Weights of a small mixture-of-experts language model, trained from scratch on English Wikipedia.
Size: 17 layers, vocabulary 8192.
Experts: 64 SwiGLU neurons an expert, 2 picks a token, a softmax router.
Training: a variant of SOAP for the experts, 408M tokens, 3109 steps.
Below are experts of layer 8 (counted from 0) of a mixture-of-experts language model. Rows are named router (the router's row for the expert), gate (a neuron's input weights, with its number), up (a neuron's input weights, with its number) and show model dimensions 0-95. Each number is 500 + 50 x the weight over its row's rms, rounded and kept within 0 to 999. Numbers have three digits each.
Before each expert's rows: a language model's description of what the expert responds to; "comes after" lists some tokens at least twice as common just before its tokens as in all text. This comes from a sample of Wikipedia text that the model never trained on. Tokens count by the router's weight.

# expert 24
Word-start pieces in running prose, often Latin-root stems like mer, circ, conf, con, plus place names like Mississippi, Ohio, York.
comes after: " ", " p", " con", " in", " re", " S"
router:492468468461463450507451545530619529576503486419593552478560600624451488534455504463549460583411502551551502509539524517467543511437501570463472420466435494587442518511423539539451495444442495470573492554445485502467475405483483441458520542467462449559423484547434579519440526476549466549
gate0:413411559431499450498537485592455544481507465432457588466479496550547439459504540421513481599436488472467552497526559454563440565540500473400438495512421476485541616536470524478421490553553391513502470485515616526461583467532503513555491508496431518437405515447522443470532497553529525469
up0:555555516433449484492503586562489481405484492563427530464609533461497487378469467445493501444462474480454567538515571416469442550471453461493525442508448449596517548464452536490449579492568496447521519515507570547464489460492443527473473435538552419377375550512476569506566496480556507522

# expert 8
Descriptive adjectives and adjective endings after a, the or an, such as new, young, political, American, and suffixes -al, -ive.
comes after: " a", " the", " an", " and", "-", " his"
router:470469530408541560511471503516499519572513575438485522602444441471504486526476531505568487410502541486553461474454497487491497513447479368500451518509560433420502579522545441505522473496482430469573566472501480457526430440563421605517550493478538368533568513533453556434595543586551455532
gate0:424553451517459533558541444478465561563554427427518417377496482448472468532473570457501449478549521484485571419435538474554466584613479568516528464523428572516433506558454502441510525504516536473506464496429495490441415511542513475517523480478593460550454455506542661525494552502527455562
up0:606445653490539510380444579459520489509471552472602551511561477551562484522522491527446447505469472447502485484465474517479484450441490445532476603522512453533469559493540506573414522506481470540462491638522570410593514539385419555523489497454496545516523509499516458550459484461450518504

# expert 27
Possessive apostrophes after names, minute marks in football scores, digits in dates and codes, and coordinate symbols like ° and ′.
comes after: " ", "3", "2", "1", "0", " Women"
router:526484562600439522475586471502581560556516499521527445407557436601491528515579510566536556451431506553418473554566545533465469520520527443488451482484484519512491516438445541594412403508449493423528457505509475423491486522424521457477483506533399467541424543486552549551467613484467515425
gate3:518445408497533461507470442465552469465375552544456571508581521570517582524528468589581479471478537596500464491444447520541551485509487534536399489377522504498537473489534503534539430431423579457425498551478566394463611560495500539552509520501508506451487548518572529491435522535452453467
up3:437584540490513543448530562531552555564603486442511504491498526469459461587486520435407520456512471400465558401573535465440426463489454513527512472595534461497456560514460543463498583552609456526511507394542530537434454537554496473418491475522513470534583409529480543511609519510499515548

# expert 45
Temporal prepositions and clause openers starting sentences or phrases, such as until, After, Before, since, In, However, plus months like December.
comes after: ".", "\n", " Dur", " in", "In", "Dur"
router:472422444481439540547460512598487468496535427431517485498504475491582436498468539397619547570509551531487532455490541532498481551571525500614452547552447517435446513384545489443495536537558535452580562450491520529440571520427419507479567495536472561531531515474453450565445560522514413457
gate0:523494445462497423442498437504525503523582505508529496504472453492456475552568434445470480516518472429473426493505439489569425523418484530508482443511379533481522436468491563467412531525546433482507543413461598566479491511469507476497501466375444437521583514479473607612554440611487453438
up0:548517455436552515499428444551434539541575540435453540487491467472573491484525422525426488510475443472507472509498421482466457467502436463446342469543407559423492620534513485532476418504586499472500561603467536530494449524465497478499558509441476535448509595432449478574527508615509499498

# expert 15
Nouns and particles after an article or verb, often followed by of or to, such as out of, rest of, part, back.
comes after: " the", " a", " his", " The", "ing", " their"
router:567487493413447562457497517526506522425563536472475507527567466484436526543475428470436471565594510576555498584525494565561462584464441470570571507439481543504411519471546631500453465430424484476441504510487510511451597458529538525497430419542459498474595543527517443537484556416529428477
gate0:556595445504557509553528418585514454464475555458523455515414502459548496505551467596425508481527440494512581558482529553579555469449564467467476452521421529541502479468495504460441520427457569462632472472474592469499502438443457486453406505455454509478502445636515558453523468490451534572
up0:558469430459559441473494480558507408424552581441532426619439437533518490501582420514412518435548462531560505522461531466557517482461579478462452515428511465475545529476513519505468476483480580411522515434455547522530496397511493486476444457382406509525501492513552589482490560417460549549

# expert 58
Words in naming, role and location phrases like known as, named as, was elected, became, is located, established.
comes after: " was", " is", ",", " known", " served", " were"
router:536432534403555475560513488510516490599512494551481567440463431517519485484456494548487457559529403551400428483527556485478494502458434545465501492437486528531499484404510542440618506548432451542529590467542488617520504512477554549534484449413421522409560440518514507507592471563469409505
gate0:521511589515577533527500528414484460426522481571515487466467598483516431373555508519529536467504476521484579431585461567498464600496488528562672536435479460495544478461475445490498565528474442426536514507586492476553504511439500496487478490441586496465541497401478620512457476540504520475
up0:493548590509631521587460587435527471440523508575508518533535581570480485486520484550540480441517443537465492386577465455529491527514516493543632568437505479528558402542462526504586524480493451489558539560579482486531527483474479488464450531435579541434458485406526548480461422542448540470

# expert 16
Field names before a colon in infobox lists such as Company type, Coordinates, Melting point; also regnal numerals (Catherine II) and was/is.
comes after: "-", " it", " It", " •", " he", " was"
router:549479534532559538480570459471556434551529433519443477506502454568579515566530490393568463519544540540451463577443549547535459472433509516502492470580398537536502423426565526471537509407486496492420436545420454524402475495440485445466525449527436567472562591527449504500505596491449571540
gate0:501537469491492472568510441533580532470524535386463503508505508508535531627556461382515493535418459445490475526474373527555463484455502502514504548436505510523529430507453456449565556470498535480384491536415467541531505563613497460413514528396534464532524515477389519576473448419520503492
up0:450553511586559592477440539424440522468491384606496558493576527479445475474476567495489546479568440558394512525458574414497531524524472503414489424526506546538487638514479514508426506590482460561507507513545451509583493439495477479473490531623485528555480524545514498551539536532478458564

# expert 3
Subject pronouns and relatives opening a clause in biographies, such as he, It, who, plus auxiliaries had, has, have.
comes after: ".", ",", " that", " where", " when", " which"
router:484522448431408479520554451536424419533537445525426520541459479544569548548504477515536481535404532527497590481437572453533482513507497417519449505476477524546419544539446550515473598490513531498447430543519538561510516528413485500608432447503379545538442455504578496560475565533506601581
gate0:506514425542558532468494532476422518553544525452420511456505532536513561653487509430496496434592473445527414513554482523491548505482520492540498563563528570528548433447460446460532581457424600498523510453502440462445415495500424464513457428554424470483535512501515584548400547458557436433
up0:482496421500448540449512572439450457511488510418413497479472508541473577624526479508473488456560460462531465583487422539430486499472449451568454524498531526522520467379533459512593533440470552493522542421502509478518388427524490510522386478567461504529553547513498494567373542556593473467

# expert 2
Bare space tokens in tables, lists and music discographies, usually before a digit or after a pipe, such as dates, scores, track info.
comes after: "|", ",", " |", "-", ":", " –"
router:496508508481496576540493548469390446482409454561515482483606544529549487458506527539401427515467478495548575504472394420473511494472467424524529455452424596515487493532621508502410469529445493561407463538528542578520480484506468548466540523510484499401407483446468491429499492584550569544
gate0:455449419421454570526531513548453501482578510555446566549504505533563485413458601382470473503553497567459500517476551516435622526392494534539474394379461433506536508486436539467517464546502457507463506483476474515485418570461556516415589476491498525535526538477483457483494558528481452415
up0:556594577605536456499494493497564483508428474485543444467499437480467483527499389617517590519506550422522557453532485483517416530573501497509511613600576548498431507514531445521531500462549593474520553476513504444492568429530471504580380497510523497495482447489534527502495391478533556563

# expert 31
Ordinal suffixes and words such as th, nd, first, second, in phrases like 19th century and 2nd Bundesliga, plus final year digits.
comes after: "1", "2", "3", "4", "5", "6"
router:496482505474485476466558461478522436524501529426557435550536427429533500518512490438579506516427458532518536546611490481432502532574568566506532507555467451541597467479462508433497412507590465490595559537501412541466432480474437586471570522544450483462514566567368547483568504514547417465
gate3:605480501504478535536572577480578489519510448504508588557540438543553537448436555499436511518498501451503555404546489499498430547474553533512488519539468537465469429417563438473471521505545476624507462452480463554424492527483507381535542449482554434569602415488507522425427485558444547585
up3:562535455504469516486480554451479496482429493531416579585481507486465501515491588581490576462545504526461506564538422494509547496483454484435543555513506577453431433465580510375577474507479497540547417446368455526463467549509451488518566482532494514447470569565443511450499405476467603596

# expert 13
Plural s and possessive s after apostrophes, plus suffixes like -ism and -ation and nouns such as life, opera, wife.
comes after: "'", " his", "’", "cre", " her", "mo"
router:453381499445507462470482517440539533535442445527574498463570469531475426564469411499590518417570471526533548421507514528535492392585478447529514549444547495522585539543459505575545421544488521441553464434505446450489498465570444418551455415543473480501556569504531483484545588548455538560
gate3:512463438505518435604467383430567562460466500535516491511468398528431464561519485476600505459549440485398505437467539520500467488604474345446505508437455504558549532466514393477371495489455450497528496577478522449478499474523544473553472530505531466544458466512487463541529413482500456467
up3:541514543522466613440502472538494477550529513460540509461562613503533506423511554483375480593530551423428455500530521491521528588450568545485474480519561503456432556543438580497516425496553487500463571445550520501525496506464559530568518482505457658489642445536461474482437521506490526513

# expert 39
Pipes, spaces, slashes and dashes between numbers inside sports statistics and chart tables, as in 17 | 6 | 7 or 21–10.
comes after: " |", "3", "6", "4", "0", "1"
router:455478535417516538449520559583561533476509502453468508434534450521513456429511573552442596456459557511466595549426437508566405518464485592538568575512490524510544441507551549519422486386486559502475448457502429466527500472470533503481575550540381524395513511546485571503454516521495574556
gate0:470510528464545506556535527490546446502477498491420516455473452548457477455503522535521443396439547565463602474589413556534387472428490558495512538543400397464531518509452528504588526430451485547659491492476471506536484593529480519479549537449474437451479475461552512428495514568482538419
up0:409435530542512454471545526477451446506437528479501480500522553513512559567571419551499388512468550501434426480506537511591541507507522515510532541443560585578501592489495515453482513519489369470443544438543446498506534447517551588514533417555558449447494498465554404614449546416484551473

# expert 41
Nouns of location, side or family relation after the, such as area, side, front, floor, son, father; also line breaks in lists.
comes after: " the", " The", " a", " in", ")", " his"
router:554431454525474492479490506593491508463554538528435507435419509471408574506473405472491485548548518453487556562595528513525550602467500513544461542537444411464535519420474577516549521503486492509505424518373494424418614495487529513571513476547520493531447612507515442485551488591561537546
gate0:486537520447462411459428517536568514457499540517550477466575502534560550463608449441532515460528530428496454540501448504534495389460501540543460475463457405503478467500515511510556493497458510459539478579444579485536445395530415566520347448517525499446505550457535500514489523566661542487
up0:472473512451526400458532501474527495489460560488593462450535542506510500516529444397527484513446582445487528581522448473448435350426441463581467525553506504535499495487479513498539566479496430482499431579466541569478455383554413528529421427489535419438516547487498507540511581474551535403

# expert 22
Commas closing introductory phrases before the main clause, plus subordinators like that, when, where, because, e.g. Upon its release, Dead…
comes after: "s", "0", "1", "7", "6", "5"
router:452478456540511558419406506583421432474505576488507472477460496575559519568542515487501451412548472527489590545586445582572525505446395475570431510483584486512537539469404567438478536524479526448598451504518562455524485474529450520539493560436452483558487531428586470526471462545504429481
gate0:499519485408510454505492561547576471542513470450480539450501476566495542488480493469411469491435503539459519348503538601459523472482493569570528538510478482475504521522476472524530397568522619535454460541442453592509438393442531523516576507429451449476588516472517543462410417592483524536
up0:534547528521500523499530508514500476444538456506505523533526527515503416509511486527415457463502438494594439655560467489529511552541512477522439605562479569473444519411506487446519528456502494470468491542563613558402626496462380516473469462533416530490445478553446572468547422418536482476

# expert 46
The bare space token in wiki tables, empty cells and before numbers, and indented lines after football match scores.
comes after: " |", "|", ":", " the", ";", "-"
router:518457550558554500533465489421475481404538457552548422496578477585497465480522492455431462468458546494542507604436449438505463524439499484459566602496481602460487460519531492486488605515502567496476476493442558532536512430562467494474535579477551507504451550602497418415434403587449506435
gate0:481502554464535457494464556451510504501460505504540548529500472534468506482609571531420549543544421518568405417542532507442571556400424457505499558530508481605496534602523530453411546575454499537486536427477434535493466485510557500477451511522531486607530541561514530444373484542457429418
up0:469524548409516562438416470496507561574497468457498529439533445483449526472461546427461500460553503477475506551539483567481381401561508579499488468538506563504468471476534461597611390584529523515516469544453517545429468486519503479508606386452462453368440502493548505550535505532499516511

# expert 62
Single capital letters or short capital pieces starting a word after a line break, bracket or quote, such as C, St, Al, G.
comes after: "\n", " (", " \"", "-", "/", "==="
router:483564535585521591455533490488426439491566501538540471480527506455460456496420438567454536544533510524445490518476548445528511486561429515487580444546568426511495521380527587474534538452523450471452517499502403466515433476488379493521507448404441555472414520465474541547484614462591424512
gate0:529537507489534455576464542578495480546577461510398487567524540576501505569535408438497575555552457513500509416523423450523559535416583469484473497441584504530490450584490440463608446491502443587474517518453442609529548495561516458499467457523574428548431563438510570504550491469485510516
up0:515556500353521415504463587581466467501630554530566528430565482542538476550402519494479533547534397505417527472470470468490506477522550513487565533488582502550417414450441491475479511588532526507463512489409513498525425426504423444526481547543465501476473445549555574499462458516526530562

# expert 11
Singular abstract or concrete nouns right after the, a or this, such as version, game, documentary, gene, concentration, map.
comes after: " the", " a", " The", " this", "The", " an"
router:551451453412434482442515520473579521527531585600440503519448497560438527525391441461541580495522525471475559570478560542501580539486548443484486471457536520547502551485505459416538505479431439492437438542574511449464459429555582504596522476526557488534458622557527532465534543563482566563
gate0:558451532554534438487462613462490485506458456530468480451540488454489580551493509516636483422460536549453456429534615514584451516552512485493545414454538580458511529502584508477494560457521599595499482480475512478451501528539582527558522428512537457531555567436566488526569476446611486532
up0:528457480537530494455458550494545450397494371530408510504509559510479453576489544459529437484561563552463424484577525462437555544528522538502552520429591542468530520559554502518562610478518598516503559480477401538487500494567476465448494420573514459536544451384516557511558435521515560539

# expert 35
Opening word pieces like de, re, con, pro, dis, inter that begin longer words or names, as in despite, departing, interim, Lomavren.
comes after: "-", " the", " a", " |", " and", "|"
router:571518426367499570567498542445519536505540452548519507445471444571412514564512466544462418471414505452635520477561543514535534444499509511541551434445483501395442525453419518447526475413504519459602455522426580469515430498474527558477549462513537572524464533510482529506555524556483467444
gate0:475427535486515545521525485496523379476547484541454467457444521545446409541488470420387458482527421582499471511443470485553505499614522524507491483483556409450478496500487483436394519446505541427562556523535589560553530546410516496529538518408523518573483497486488572554531564449422530393
up0:546526527576464459499463514363490545463464415595464546512491476581495431483501474585534532561509442556463514500438429543618458520557532517515507470550547532497483484482553467512443538417544498513482530449459590430398484539592474476529572648459540498498484463488548549517486515563573441520

# expert 34
Field labels and line breaks starting infobox lines after a dash, e.g. Original language, Occupation, Pages, Tracks, Personal.
comes after: "-", "\n", "|", ")", " •", ";"
router:589529532479590472584446478551497512599600374475414481537480386561481541525500458397502442517486554513514427436544575546481535523531446482475480493515521522411483435572582531518544523434464533484476474529498517459456445501501452465389576503546509515520509518482494449507618493469514518415
gate0:519483443479507508508507516476504447552425476515413536464519415463528598614493473436467464397594458470522409555467462561481464407560400474452523442463569570496470447568418534484419488431456467493471508585464494487471489463463462526451516496470474556386592476517534546512595483510509466521
up0:528524562528439519510520516512449528501478452493530407538564523505526527423442570569514511531547539474554601514521544481381439498489586468515471493523474439519552586475497483390511593629530501506457453478517467488538586468459483463637481462558540527586425437519444522558473516596546511524

# expert 4
Conjunctions joining list items or clauses, mostly and, also or, but, while, ampersands and some commas, e.g. singer and presenter.
comes after: ",", "s", " well", "),", ")", "\""
router:472524549489403471509497452462493509552571502528515517560461467430542442534540493483489439444486500455529545475553493421572450542616520464537419474587449488475510484576523467389427562519511507542514476479546497581537610566474587534462480446378588500529592438483504488480506396554533529542
gate0:568536449509505577472388513462525546504416502547608468408469553556566483473451495522486480511487429495517574518462518541415481535506476522525503499541486526522474511486451545425524525350376493485427428440582605509505553528586541488541497426537519535448527523573501426501477511550493406528
up0:476475500524513585457565547575435494448589473485543560559445452507461516514517532502453477587443494504477495522507553434534485510416572454462460530487473454545491536481441524528535536513504545550526494525430371480525451404466441547417488603438506455451573428493477502483487523427519625355

# expert 37
Scores in football match listings like 2 - 2, and nation codes and positions in sports tables, such as GBR, ESP, MF, †.
comes after: " ", " |", "1", "-", "–", "|"
router:461528497531500496488556447571551400509545447476469492572522455618430441521460462569426484548605504467422542538508449535504597475487563451443483546422551401471528424458552576557457506478552521547450544411523408568569427571520519526449484587498470488471469473533518482518450493548525494475
gate0:547519492452487445439486527560556486530489520464502552580569410532526521495411446517561453422534449475566532579498470398518547489535545557469476508559529452457510509475504448550472600467468496425475546458545623549450411418475523516484602407441482510483482534463410556511520566457575421475
up0:471487522569488509504492486447445476469558478507537440419476540533550455437555473444437530537492568548490453485514525597473442487507446450560538578483508525430551535522482531468507500454454420551628448481505432452508650532487436485428441504607456467538553497599520438572500437583441540548

# expert 14
Digits, decimal points and spaces inside years, ages and vote figures in infoboxes and election tables, such as 1950, 4.5, age 93.
comes after: "1", " ", "2", " |", " (", "born"
router:550413502511531612411528485481492486454501469510489505460542494453622536507459526562453438535378524535468562585388548521504521440501503524444490446555486626496539430490449514572464487468446618474573455483443443478545484507595520476544527516558482463497432541509537460472453530510467570423
gate0:508531487390473505557448534498532502546558435603518552511581471427551545569437562469429489481439597481524456480503481485470614372491468457503449524479458383498496513543559476451486531532505522454436483426466454558494613550532451544539491505442439472541545422467555489562473416513498476451
up0:662435467601479432437510501557500500498418490512497451580475379481506416426573483487466458557516523470550541456502495593572432534507609498500525487535501492554580526594522521552530474432533480551491477491516529505434582484492462517463487446561576531491463424456484527460489560408500458524

# expert 25
Digits and cell pipes inside sports and election tables, especially goal differences after a plus sign, as in +17 and +26.
comes after: " ", "–", " +", "1", " (", " −"
router:455492470449395417505562462536519464439585506450545424521541542428496607478499535601425544522565528477509418494509565432556541544470529511406508463420610577534521498478516556543394453501550488576453496472448482512471500531479427491489556451468511569535453506508574534552526552557488430448
gate3:502545313515465489502467468532460509452426538518474512556481506456530633523514554513503408522504473429534466454431546432517490518439516434471497506470528511492481570450447419465538393447517491578418627467477576565516492426512453449572534525514527495537487513551526567458479492561536481428
up3:489462671460498550539544505513552482553544440453515473430538442535475397473454456601539553495493524617519512526496422549500483429588481538529467522552444501514488486528557519520532571550502542434597433535517369430508452529511558549407455498514490499468498473476487443534525520489472542601

# expert 50
Leading capital letter or syllable of a proper noun after a space, often foreign names or genus names, such as Po, Ko, Sch, Tam.
comes after: ",", " |", "-", " of", " the", ":"
router:530557461480405592446638522508509439495550501456430589445401483518401455405521514501513578486492421543469528508488584514427535531544566597539531480503502544516448565498495428553566511486545468529512549524430511426467502506453446490515480426405498525425483559459467568497481540465484433461
gate0:431393620495505569560507527528561385502571545460575486496495537457561499536482507499481520486554388444547586480417488507461569528446525557526460602472462562490486597511464523430454497518423548490531459421487502556500485442478478480474573486602430600485475482482546492460434448536490491489
up0:517542427526469575552567469597543439496481488432601423544546535560525562497504474409569417521509481510531473544508466453468496474498494503482517562502466542526558581536543550449455461425479432488501445507561494485466601431413515461478612530623505494522499500420464528611493511469483396545

# expert 33
Number words and quantity adjectives before plural nouns, such as two, several, many, other, and nationality adjectives like American.
comes after: " the", " of", " and", " with", " for", " a"
router:509544456452568504478529455555541462524515558490525464584535417454430524529495574480601530432537460491513432504461439516504459448445439537495482449571519508466450513516589465456521547542624416419520488440533490456506564511562447586540549460483503408580472433435392544492620481530517493499
gate0:559532454510451526501546515483514485449486548499574463556396509479413533421523602469556600467483380555524563546539468547563466529522534461562445527519442540482542483548459509432492441542487474550558508562522488481474478477651410495534497506565459567450518549591417449417438487531494463519
up0:517458411567444478468509455432520469540617528506524499508441506493505469446536450467446643533479543537563512470582485465528512559535545497546493477587443464518593453534396578499549433495522509433527485569456586560513487404611465497502465424576468468518581532467440504512437506486514457447

# expert 17
Male given names opening a personal name in biographies, credits and citations, such as John, David, Richard, Frederick, Scott.
comes after: "-", ",", " |", " by", ":", " and"
router:528544477428492469529526487586552427533548593453436498512399523474494470537569392478498477433479482458396460526425440490513442466446552500542452489557486501525475495553521563588561567516576454512480580444537596378529501575485564506491420517508493525499544485533491490497428537391443446456
gate0:433437501530554531463547584516552407459470453542607495475477618423472539509536506459487443454552524457511506606558489493527580507567511526474559530459496531469499543474474516470440651551534477560450506533454499577507465463527560503536474493555638426454547491461563553567464470571486496452
up0:537530401460457419537458472496424461523492533497527544512502521513466523458402456472578516417430437509546488409460548471470435472460441411575482559468539459364506574532558488500454441498507486575508465327571526522467567492518493480467451570509523466508479537568502568489507591502530487535

# expert 42
Line breaks after article titles, section headings and list items, plus heading marks like ==, ===, =, and See also lines.
comes after: "\n", "==", ".", " =", " ==", "==="
router:507548490612561431519482495449383623517490518477504592441468580532410452538519448502406497607508499534549513458529465481418477464480487439452482528485472441501608475474598486478465539550539524453582586510473565509504518517496563459544442521409521494460466499464524448458565537582446516535
gate0:430483439507455465464486487439435480523413456477509497493521461553511402482570543486528480483415566605494491543432560553516532520520504445361504484567440574586517518495433392510481509483452476427468580465471494577465492439512579548620500545543459502553525508568488540510517423490497566585
up0:462483508509516455461480484441413503505501476482471456483499452506537488507503562486483521431320557541478516533506557458509558536501390539372534422587464529561507479473426446484481582491501492377519567468479482556484478465485534571629497523504457469504551519629491499552488448476502597503

# expert 63
Final or inner digits of years and other numbers, such as 198-2 Seoul and 190-0, plus words like century, ago, million.
comes after: "0", "1", "9", "8", "2", "7"
router:463552618421556476530526495456625448515479546514432501485560428486538512507517477597521540539568563422550493508564447490516490492440509491521502462519571480405479444482496495493506441522486420408587428547512509498472448513454428516406446560565484550438349522560512536493489536527491434545
gate3:515455482523500557527515485448526495397516524606522569556505457489480444464478424558512437416572498486488569542553410449547565439498462511487461397566449476393534434494501450569483486490466607621473471552549493456391563530498469569474507531456502575506535445484507614474520504508493464478
up3:540493523484484360445525489596437510602492487438467473471446583493467521604542634460510529561488511583545460473464605514531448524562561479428521578481567557555468553482488500435442499502516447478546494520429475451577472483548517472568452464531450419516502518521470390526430488510464504491

# expert 23
Past participles and -ed endings after was, is, were or been in passive clauses, such as used, released, located, launched, opened.
comes after: " was", " is", " were", " be", " been", " also"
router:576438576559501530620460546511555504451461577432523536458454468523585461496546465516513562594519476526428439460547539531460501547425420504462487444501500481548587548486436430428578481574432443482389528523550490508550416476502563517506494562442452463490552402507483548481528568525534445495
gate0:432485419522505411535448462582485534428485449513446403584485531501530469514547547477420486560548539418518475415509514478488477528556528441531522608488522497617489414559491421483411507567458585502448472495563424449444548500462459506537570590497521541453500487467465439459516598464521490555
up0:438511507480566480579469457529500487571534492501514545424560511468458488529556521490543476447465506507472566518541436482497480465443534554445469361530446527470527500423513505453546421498488363482529566546528614601444488585593479438490394421561545457451560539538529521531573492522436547508

# expert 32
First word of song, album and film titles in quotes or tables, especially My, Me, You, The, A, such as My Spy Family.
comes after: " |", " \"", ":", "-", "|", ","
router:462484475477426399505513517559483452528556436539539451489550609459514417476521560536441440465494499481474538522523519537519555502489563546586569548502506590441416522580437497564459521487515437450493635554571526423505480525451473503587554457548557565508399467549474470477467501459597564471
gate3:495464606490462410355506446451488499510498478556461541483489450466493457489503436474519515496359534478506513528472448544369535512463518421474517471459534480528465584532562487457551501518501489426418556565507486429444465544462443618479377553458517594549518429466503532523509496477510480562
up3:466498497542494520504598479565537540550413589471542509588555524515552549512560470479507468580565474454415535584492465486545470609562501472555471492500474482425534425564528539569471452439465475519497489545547447446544519500444499519571492511449422520491484528505446582375477481474492353410

# expert 47
Single digits inside four-digit years, especially the second or third digit after 2 or 1, as in 2019, 1977, 1888.
comes after: "2", "0", "1", "9", "8", " COVID"
router:506479451460473529479492398426459482504518436486413479482586496555595506509430585587428512492408388499547455602549565558448474546486553447517511516451441485560463461467533469521545499506537581480525501566483492486497447503468432556462574538572519560529571588480443542500480438503408566445
gate3:432466586575545620459469454476468557539510549461497613544467552555552498536506486418553468556418574457488441429469442489470474485448571527514497475547401450538512416454510498528594551541402534478568488464467437534451466439490564529588437546451543495450512491499508435516489530455450525427
up3:486462571540504610505494423447495621528542503470499592483462480539485498492575550407554520520441487476438469411524492530583534489503581541505521467567401410578505478434483574543590517546405549502542412441489503491465431469427531600518453514421478438483505540483488424510503517510480531470

# expert 21
Full stops and other sentence-final marks, including ". and )., closing sentences in prose before a newline or a new capitalized sentence.
comes after: "s", "\n", "==", " season", "es", " year"
router:462414439571578532460409477542511491518507590462473533561557587510530553611485471452433518457453481452527517521413522576547502523592513561448567475565489469412544592571460535468475498485452520473517511583547573466498519468469446495519452455410469478448455532454524473503552411416423480542
gate0:538485532501527476495440565529581518449489480535541417446479535519539543501521491481458541472507540435512498438525540454375458553585527584529468512497511468548581445451515504585485491578478503498423331489487478488412408534469517541481562463481485475529425468489567411389601497579477516471
up0:520488436469448560511409517515509470502497483513612450415472533421608480502582374470404540455542598469471504515535496530490454532613475512497505488465539462538564403542497475530469466572533518460451412540467518456427476538475584549396594462504456463495466478507573473449541493486480466445

# expert 18
Pipes and semicolons between cells in sports standings, election results and chart tables, usually after numbers, e.g. 38 | 1.13, 8; Advance.
comes after: "0", " ", " —", "3", "1", "4"
router:419443548506441514478592548567532566575515497455507471541393583520528532465494528557512544418536501559541506480515514463549392573500566565500471506480513458465461442511500486488374431421504497489447460405427461457507453488478385503501614466530459545410488517565567527528469522497506545573
gate0:460523487579618499507490507552454487510583591480526452570525444584533461553507424558444577516471605492541506452529537503532365491444564506438493468548574562527460563569501486482489428548482501601424507479567454456478551491598522533516425542511565495534529462485508516584494517488462433435
up0:404497472550688469540481486546426492514544545470503463546508459566465464523543423527400623483494549508571517440540505527520404496478553496476554463532581555530443588588469536530501405551533460561392506505505442484489500463596531490522446482491536505529506499504547504537483547435497463453

# expert 54
Single capital letters starting names, initials and abbreviations after commas, pipes or list dashes, e.g. J. Allen, NPR, LSWR, Rs.
comes after: " |", ",", ":", ".", "-", " the"
router:473494560539544579557510467536476469431534459486521582429441558442440490547478468510382513495507485515400443618553521432445445547479483498495590526503481607561458539526440496454526545479556497521497547621454507491495429457486418498471463489568478533549383579501460566561475564463509457511
gate0:541478520465486442540540514475509550474496514502460485534564430507440528449414473450513435488506533466430423376526566453423524536586444413466524567431537485444533532602529551447472497527494613535516433521472570646491480495591524494429536504445473471573464457406519545506567467483519506472
up0:521453458473551548452543451513488432559475466539499467480445535512573472560571496553435512512437436522569439591550425513533527575472578587481488525561442515504530473365437445488559460457495467492533445454431437417548464556426478482599468461487512522462564537605563404532469538530476517495

# expert 28
Content verbs and inflectional endings after a subject or to, in narrative prose, e.g. took, writing, caused, convey-ed.
comes after: " to", " he", " and", " He", " also", " not"
router:565454429550437559479488480543579529427393599490478575469431487475517434530510464506524574541481512549508419450432552508425493560500390434565387532489534464476521466521431422503577506523465496528436527504551425529525507453464532447464430561481527480529552387592472452503502535511521554529
gate0:479546412510464530455438478537482453554503506554471438529549502570495524489465547493481511496507505477535490557444543552525493501599492458466592478512518526494628402540477495494514428527463404416524442441513471467408615548527490558562455468452460435477484474476522392496642459471448433593
up0:544549468425466494449472461518481531485508554517507431495437590545448494565447464469461515526504531479418553400455494525515536505564615468552586533484522460550533457582575455553567345550447481561466494558512471577485488485459510456488432582507516575415459465414543473470438461473425483484

# expert 5
A lone space token standing before a number or word, often after the, and, in or a, as in "in 1958", "There were 17", "Roethlisberger threw".
comes after: " the", " and", ",", " in", " a", " of"
router:576443552497501607492510492459522481384461469508565514415538503563565485480538498445560480385426576550545559522511486474506435523502421496463546414511476561505520527535546430572540490412390462553488416515464564546529477472590470503506523466539539520437370451465553448481505508560464479503
gate0:548401396524576522551648455475448512580447478508445487462429421490500562670481511514567467453488529520483551474509442521552522461482469518530488512435509502570523514445469442454519481487508443579505467505510431477516499500487578558497492475496470420549493543591600505510423534601462533491
up0:518573547465459512469482595494627533391537483471528428500503471476466524437435490573483525468453452473526486429566508446518485484523549455404613489484578571413484471517593569490468443534490562499440547549446523586459514525445466514488590561460454519477467513427480462517561450418546430542